Weights of a small mixture-of-experts language model, trained from scratch on English Wikipedia.
Experts: 112 squared ReLU neurons an expert, 4 picks a token, a softmax router.
Training: a variant of Adam for the experts, 283M tokens, 4323 steps.
Below are experts of layer 5 (counted from 0) of a mixture-of-experts language model. Rows are named router (the router's row for the expert), down (a neuron's output weights, with its number) and show model dimensions 0-191. Each number is 128 + 24 x the weight over its row's rms, rounded and kept within 0 to 255. Numbers have three digits each.
After each expert's rows: a language model's description of what the expert responds to. This comes from a sample of Wikipedia text that the model never trained on.

# expert 53
router:113107146091088149156148087152137134128128149120174105126133135150149169088094138109119128114132164152097149138144149103052118111111137114106146127156128167129124113108178107168111144130102115156105130137146127143136160131139115166164124139121110137122072171139101181141105174119103116165060107135116122101115099155107132136113148095140101082114112098117134118138150119116115139187140123100124098075057159123159135118124127104135088122128120111088109153066094135110135132128121139143115204086133127126138135129104154141110095152118139138140128132143131156115123127141080153091
down0:138131132154143099103111124090156125131102104132093116125156109131127137109128132128101140075175104186109112118120132134106206118130136126088164160118112121121146111122137111188150155176134097110115148120132104132117128117153141096106135127095136139137090135141065135109156135085119065144169118105093120114111121113091113159090132136128196119156119125092134107125111119176127118131139133175120140131125138111102088111101098116092092111140138172124076112135152135162082114096104106159107112148067113114132142122113159086123135103115135153164164120172114134141117117101184135105
Narrative action verbs. Past-tense and base action verbs in biographical or historical narration, such as took, began, won, died, arrived, removed, repay.

# expert 42
router:106157104141171090078160163105138149111158171150097152165134123185131149124150120148109125156135110133115111140090130154106122134179091114135088124114162220112146137113118099141142121130157145144134125146179128146148122091165121097126121133105068086137170116111140090127127105130161146118138101110164098092130110116118151110074133102112185152119182135152109092117093182142135148153116100128139102153135102157121127116157105127117125079126114103099103144107114128125134114108132119112147130108103145122179130142090138146142109172141124148139133150169139119165156087088156108154
down0:106193119185145114120116138124140120179132164119130091147144133196141125083154130134148138136127110132126125151129127132126146130151147108108139105116145092105120118147087159139110071157095112126093129119123156149114156158137129140110148130100095163135117117144164179127153113067099130172161094087163130137101123172131120144124107132133124152096129196114150181107158135163147184131160110144132138132116110101152142156198127110109170110134113164155119150098133110146141110095115161164154108163131092137099113127128146113151147107118118111103161131147154165120137152121140123109
Rare bytes, title words. Mixed group: raw byte pieces from non-Latin scripts, plus function words inside titles ("King and the Clown", "Board of Elections") and formula symbols.

# expert 63
router:132111131103172104124158125130107157162148115171099063116148145102141120141164126129166096087062092105145122108145147148169134121154156135139098160121113111180128142135120165117180143107109135138105100121119144122130164086122145132160120126127168136116115136118095062095131095145106151112151126146109111164140164159121150171148148154172122117124140099195119156155128144141142098088112133109158140115113127114168114147163163124145104119119132088128130178130149139143155124089099117157115137141121155145158130141082107113131089141078145153117123099117109114107097134139172178140
down0:100108129141092147081150117131134125125110134134173170079111140141115102125138165165106140116201125172094145152081164125182143095129113138173126093189161144100117121114108132168131150119112102113115121132164147157147157100115103115153124120124148126139108111099156143142087112141119109099129147154099118100067064149116113144169139118110114100148118140106099147119095109102114140127133150123129143136121111157119160107142128099105091127143160116138107140133107098125108138142134154078094154136146136119158139134128086142133131100186148135163156120089120150132104121144142097131
Common-noun word pieces. Short word-start fragments and common nouns after articles, often technical or anatomical terms, such as al-aba-stron, an-a-lysing, sea, cell, wing.

# expert 28
router:122105165124156103112140149152109177127098157132127095104088114117142109167101157111115153177118117108125125151119112178134094098131098154140112154142112164123113118172137170099105127143129134155170138098101129086113142128115109134141104122110147084138137058106154108117154081124117157134150095109135125167169103141087134137131131164104130133164113113158148087138148150152053149139130119142120141134160129176121132129154141142140160160157149161113139102153090120128158151144125117159126111132089137110109104124111101162141145090094124157163095157130149122111140141159160077097
down0:117141130156182106113141148143104079128147152114107154133113139152070143124125188103134109129191141115120123127101122130100125135118112154130095151123126114150157061125188123162154081141126114153145109127112132135042124074134147071151154114169196202159119141162142139131146145131164139115136133114130134159087173105110133086152145125167128127102139154145128138162111097119096131111143101080142164124127135111131142130130145142128110118118177181137102137137142148119160171091104113103127158109127141145084131127137131096118145105131089112130124136132127163170119116125150111159
Determiners before noun phrases. Articles and possessives that start a noun phrase, such as the, a, an, his, its, this, plus possessive 's.

# expert 62
router:129134172123157141121100121092083103129106163122106061146150115123150114141145141110134117133112116138124156156135136148162116114115159127125108147116142106156042136158156109114118149099128090147090084103100168154104124144155167129110111126138158114121147108161170100148121160110168139153163106146123105159115135106145123147156074136133099101112124152110146073156140153142115129125107101115114133137139110123144127091170113148121128127117141131116146077143135119136129151115119115116138130101099110153123088109138110148164101080090149114135157116136127104123127100163179085118
down0:146180155126128112125138139136149129122127118147118102142094125114180108196091129125101112139135170119117112092112128204081125138147143098114146138116117146113149087125094157088104127087143168105147158092140127113162103136120141078143140106159127063107116112127157120144152145081143155129121159142116158122169131112116148114128157157144163126107144095115159117112134118127128133093148130132073121123161128096137114113147166104131134113111145110127129098180107089138155148179145124150092106092141118096119111136121128116140165133130128083152107095137146155139089176128115123132
Articles and directions. The article "the" and compass or position words in location descriptions, such as southeast, north, near, left, top.

# expert 17
router:126141109130077127128136089151114107095122144116144116163137140131153176129126154124098112083113149152112127102137147121087149107114155117066168120148125191150112125100173113159159140132079116139144125110144096150106123106155116195148132146148102095102094162124130175123130188128135127191101133119122127119115110128119121073125169125125144094107125119113113130126130120118105124169127145126148090062080139116164109117127160096106099130119137118091097161103108145146106172136119121123165191079095123113149118126117137118096137131118154134173173174124148157145111131107147135100
down0:157110126141164106121099151105093139089175096154134144059148124133110119129103108150144126129145108114142081137151129180121113157157135111137117117149102089130141136087088118117103131143079124127096108144120154097124143115072172135107116132113153106160123126173133113115124108157152139114164148104124147150160135126143136132152149161146120158122166122149144140156105103109111130066121101130154144131138132132094087145099155113128118106119152133158141141148127085127131143137166146119081094117105119185123092139095122115121154153126174156160140111147145146107161145124116173167
Auxiliaries and function verbs. Auxiliary and light verbs after a subject or to, such as had, has, would, could, became, was, to, as.

# expert 35
router:137133154152112132105106097076133146162150129139118143110079152123093105117120085171160170166170178070130140150137153105159162138162136127120112129172111103114106123172096156088140077114137139174153125120115092055127125118092126113126162123128127127107118098117092119095153158125171115088099134124168114146179124133093136122124148125147130155139099137132109119147175153117179114157113106135111153173099105158146150111133101126135135101151121144170104147137153104144156115166124161170127149135161121120071118151097139106138130141113108110133123105116076089138132111134121148130
down0:183129115163126112123102129152140103104118114139138151139115120139152123141153134103124145103126177103154097148126134140137125111126121076102108122133138096118123104100141142125087120128141095107096144173121137165170132146129149133139153091151150115089095160159162160162147093175140156131150140070122165092119112127152132106107055113131143190118149136135112117174107104125107153086098136146094145159184129098164139082095106126135164128105101134120095107126151155122094139128101112128142146108115188186118127115089145109102160136167136137131097134128190177089145130160094128148
Mid-word fragments. Short letter pieces inside longer words, often after a prefix or first syllable, such as Subst-it-utions, Frac-tur-ed, Arbit-r-ation.

# expert 14
router:110161157130138171086158114161165132096126145106157167112102124159147118120121106107132163142139118125163115114096143108080131125141126102119104097132156095119139182139155088140144141134154120152129126143117096166128092119144071125113106108145102141141137124130124079127109102120117090132127101093148108130131116165130124084139111124087149152120101149117127103117134141113162118159134116123121106159146146101117152125099102114143102146108072182133128109106143109133098133068142139104167116164093109119094083097084133123122161131082109131117180140100148114134090121113146157143
down0:100137068125159136151111108125118134153131121179120145157130145118160169145105123077122128121130135162134168129134130135193130138125164121116149096137180116142123117123104100137131104104107121085099117133128155095133120095131165105148112126153118139160141126090133143137091134143164127128125137119145160149138082134171077112110099160185142148129091129153153190156155149123148111146140076132104125154136147125117139116107096107118102167113117190118081119140135131158127143151135134134089114150134132112111131140136136089136131152090120090110148119130144121146179144120126138162
Coordinating conjunctions. Words joining list items or clauses, mostly "and", also commas, or, &, but, semicolons, slashes and table pipes.

# expert 19
router:139159134135089147148145149130163094142133099128105154131127157145114130144121130095104136127127124115096125114113138094090098139128147161137124118161159146090159123104106157122099160152115101105109133139131172129117131117113078103101144117114135117171130159135150131081098156124109084133149088117164160098133140068135118148129084162143147153135079103127131126156113100098132088116152115136158110159074165089106102113153110108120166188125115119120137146144116104090106164110150097113103102119109106100142123118114142090160165080131127152106126098126113127116128104133112145130
down0:126182127122162149107139127132175118099143158133120139119116129146075134127203131120103080132081134146121173108116154142115117146144136078142142158169095107144109095144119126127132098114120113115136121103142088146139113140088119117135146135140096133094165131081153118131163103134118124128128115126131110105130111128091128108125154145137120119111105157139099135158129132132143133097134138170104117148116074122117098128158117196102125154179113109161132143105101128123149148147122110136137128120155164134117124132151165126133113185105140146131154135132112153133161123152150127156
Romance/foreign name pieces. Syllables and particles inside French, Spanish, Portuguese and Slavic names and titles, such as Jérôme, de los, et, Branco.

# expert 32
router:169178116152136098100145112106089141147126152159058111115117133130146134185162141134108114119106121156107129118121153106113142157114145133098110101145124111151093147132099188131125136149127102146110130115120128087105143108121101138109153126103122140102097100066133107115138133113105156123149119123136153114149109142122128149142106163117144110132109158160110171139120101115149118127148127134152092147108134170112150090176140133124138109125140151167116112166169126143134126125096147150130113140104125119166126183106155112155123084081111153104157109121124099120148100117138123128
down0:153143127154119104124109079160129106167192138103097115095169091111150135117113089154115121098104131125129171137119133099154146113152124150211120135126116118136076143086124120149128123111149176094172148115115172135088090158124152119135144169106083172105121137104086164137162138080136098129154119122131116194132144124084115113150101135092120159127152146091104141157104145143152160142129153105106103089161108132119142137150129110147119139127133111156105129104145108120078121125152154126094135169120124123136115118104137153183157140149139125136107134103127158176149163135077127135
Mid-word syllable pieces. Short syllable fragments inside foreign names and rare words, and Romance particles or prefixes such as de, La, San, co, anti, gno-mon.

# expert 9
router:150128095122116143152097164100141124098138117100173116106120106097121134131169143125153099110138123131126085145126137133127091133170132130123094116138125109135108138147108117043107173164129150117120127103121159114129146150105110104107125133131143090183121192164094101120104133161125133151129117097112139148171073117093151125135103178129143109137124103104111120102132117117115109110093130120111124117170144118155126160106154135144162128110165095118121156126125136113132158105153136101136079167128072165130133121156152132139144141121144156129101095130097123137172158112111175150
down0:124118142125165134156149090109132086173128171161118129138154108139082119125109113149127123090140134064154144105134158143165116154127140144126134104133071102127144104118091135146129117120107119119127147099140128124100093127109131106141152117132128108127118151171164089115143142116114125124121131099129167139145113148138143145134145132138100137116123113098116188135180147149146105125157116153149130106119111129156117126134109101155107135099127138144136129127122158184155112149127131110116122131119080142137130135078113113165144187132156141106108079094120147062115093155135125124
Names in table cells. First tokens of personal names and other entries inside wiki table cells after a pipe, such as John, Robert, Scott, MPC.

# expert 24
router:152156116162129092131089091099168135133098100121138165102105179098162139124143126105123107152118102090169085124146146116143075135146121111142143186095127133166129127101148112113138157111114147148094145136106146137163140113122162111166159110173104144114140154108123125131084101160149107144160118151155162123159109107150166095167102112134116092106132159134150142133127115105118102157077141139138099153175102113118093105140173100105141110100137078105144114158095076153111148143093134094202111137136130135105138133102151152164107098148113127113132129125131118125125076102102127108
down0:077183098123122180152163101111103109112140137078122132157127168136118147106119122129158132164173094126076095140134121117086134155120098140136119099141160140159194093146093113127090169151152153172123115123086162133158130150139096085136168085079135160165137157140148133149137119177114109127158126142179125157148112108127122115148111115120130164153145157116183125125142148114115141103127114107134157119125154117147128138141127103145141119153164103143129129164123097106129102101167164124126147127116140136142132103122110125086128146157136122122113140126167131135128091113107099145
Periods and initials. Full stops, both sentence-final and inside abbreviations or initials such as U.S., B.A., W. Lee, plus some table-cell spaces and numbers.

# expert 40
router:173144174141165134133163107109124161134121070090129164114114169079153130096081102168101109147108117098101164118120086126162113154117112110106118116148155099142127132121137143131092190125101111119154115125143155183117134069135127084164121135113104137158131121159160155110180148152140126109167096137147111109105142145105125089138142146122148114116125124134120149078143155114084073134172155100145124103140122202148151143146161093137124144146088106119093135159130126152143091129123087149114154129142104140105125149106132109154151118100085093088125085124114118147113081164140138139
down0:163103180119107160149085166102147142133130154101142118146141130159187116122127093136111140171106133117182091116109122103106102109119133150134124134091119146119123120089083135070102108129140126125110127064072173124155107129121114119126107098121160121135076130165097107121132080063134093117122166103131086141103135118118189135127164161121140182141120156134179108111087113117132072090144137106109115122104169141099124089139100148130108139119082140141084097126096122188135136182165126101145135144133144120111123148098117100124141137104114146136189074080137170103135112137127154119
Mid-word consonant pieces. Inner consonant-heavy pieces of words and names, such as ch in Nichlas, ach in Cuach, or in Kaoru, tz, pt.

# expert 55
router:090145147149160127117133151106107134106146191112096121151161148163128097113153134141117117138123107097098120131078120126102107131204095103153090138132156211168153143134109087133160114121189144151163070146155108168143136110165123110134146109098109083119163126129120097149115115137137133149149088104145107108124132098113128107070136110103142113117172151177096085122118159143139141135127112124139111128130114151086109143130108144139123097120121133062125111101114114062138082111152120109152140091138124140159124159145120127133100142147107132131110134154153123166157106092158114188
down0:118123175123065118132075143141171128096101136099129137079131122169143144118140140110135108099165151124128130157113150178131155167132112132181078146125149160134153114135110122116119151130167118133141127120120108137162130112138173155138124116104147155117132163154102123120128108116101134121129124113113126153114138125190118122120123122115168128125122152150175141127126115144129142163130121112113126118112091159111123119122115137127149118136154137049116100093107100136074091149137135166163134157166101082142142099191114109137083117178100126140112175139138096146154136161085123170
Catalog and list entries. Word pieces and codes in structured catalog lines like asteroid tables, species lists, coins and specs, such as MPC, Palaquium, Gold.

# expert 25
router:156151132122150113130160111113098151157141132129116093108161101153133140167141163128100119114139136153157123106101139092112125157153076122141116139146156103168115144145113172109121111164118111111168100160166157126126175127109092082166148131151143134152102123143155132160137145100156107101143141099109146138124106151141113117124098133166156117123141149141008157124108136122163138130139107171159108087135125109097093093163141130155133103136151124084130132118144125129127082142127081134098099164146118125143108155127186139143147112090092128101149109147109107141161156150129132142
down0:098162111143142151121117099134129133156094142136160132140170110127172146150096161143130151138093125062121097129178120083132148132086111152139093113122165149141096152114112130123118118129114147137130150152104169166146127083150123137103122138112153140145162154093128162115118152192127117125153135191154144110107135124096142114128143098123110153121126127138156120150134172082116114121189122161131103117117116177056135131163102091124157124108105101090119133120123114141144120083106138099128128161157126103139108097102122136144135134152152067116128096155146118088133170131132078157
Capitalized name beginnings. First capital letter or syllable of unusual proper names and taxon names, such as Am in Amritraj, Mog in Mogadishu, Ok.

# expert 3
router:102160093087123141155110127123137153101074092142127102123157067126066128100085088102112135116119137131141126148119133075155132084101171149097137099143076145128116119090176152100097135157103108151113123120121128170159122131135105107104165131125084132131082087144112159134113134135118104155145165097142089128143117118106123125139160136110099151126135130120140112177102124137145092127139135142125165105139160157115086155106150092148127158131127127106165158127134148126103119121159113166119145074153133089149157099152180150118145129161103150153115148078141171087166140106119094129
down0:134117138119134130152127141122146096109188117160087113109119137134124165091082125156152137106205060105131111156148131134116158090119155106117177134094120170111160105128118133070088112112138146111085138143121150119149087127119103174135113145121115165146099076132121177143143131129081162175093135102115091132136152125111121098110116129103134100116174118135187091135073132088130119134137136100097153092084130144163157152158152143132125125129115112136112130153086123145117144149128136140148129114136120154107157096134120119116140145150133082132139144109125160111118174116083161117
Clause-ending punctuation. Periods, commas and closing quote-periods ending sentences or clauses, plus wiki heading markers and clause connectives like however, when, although.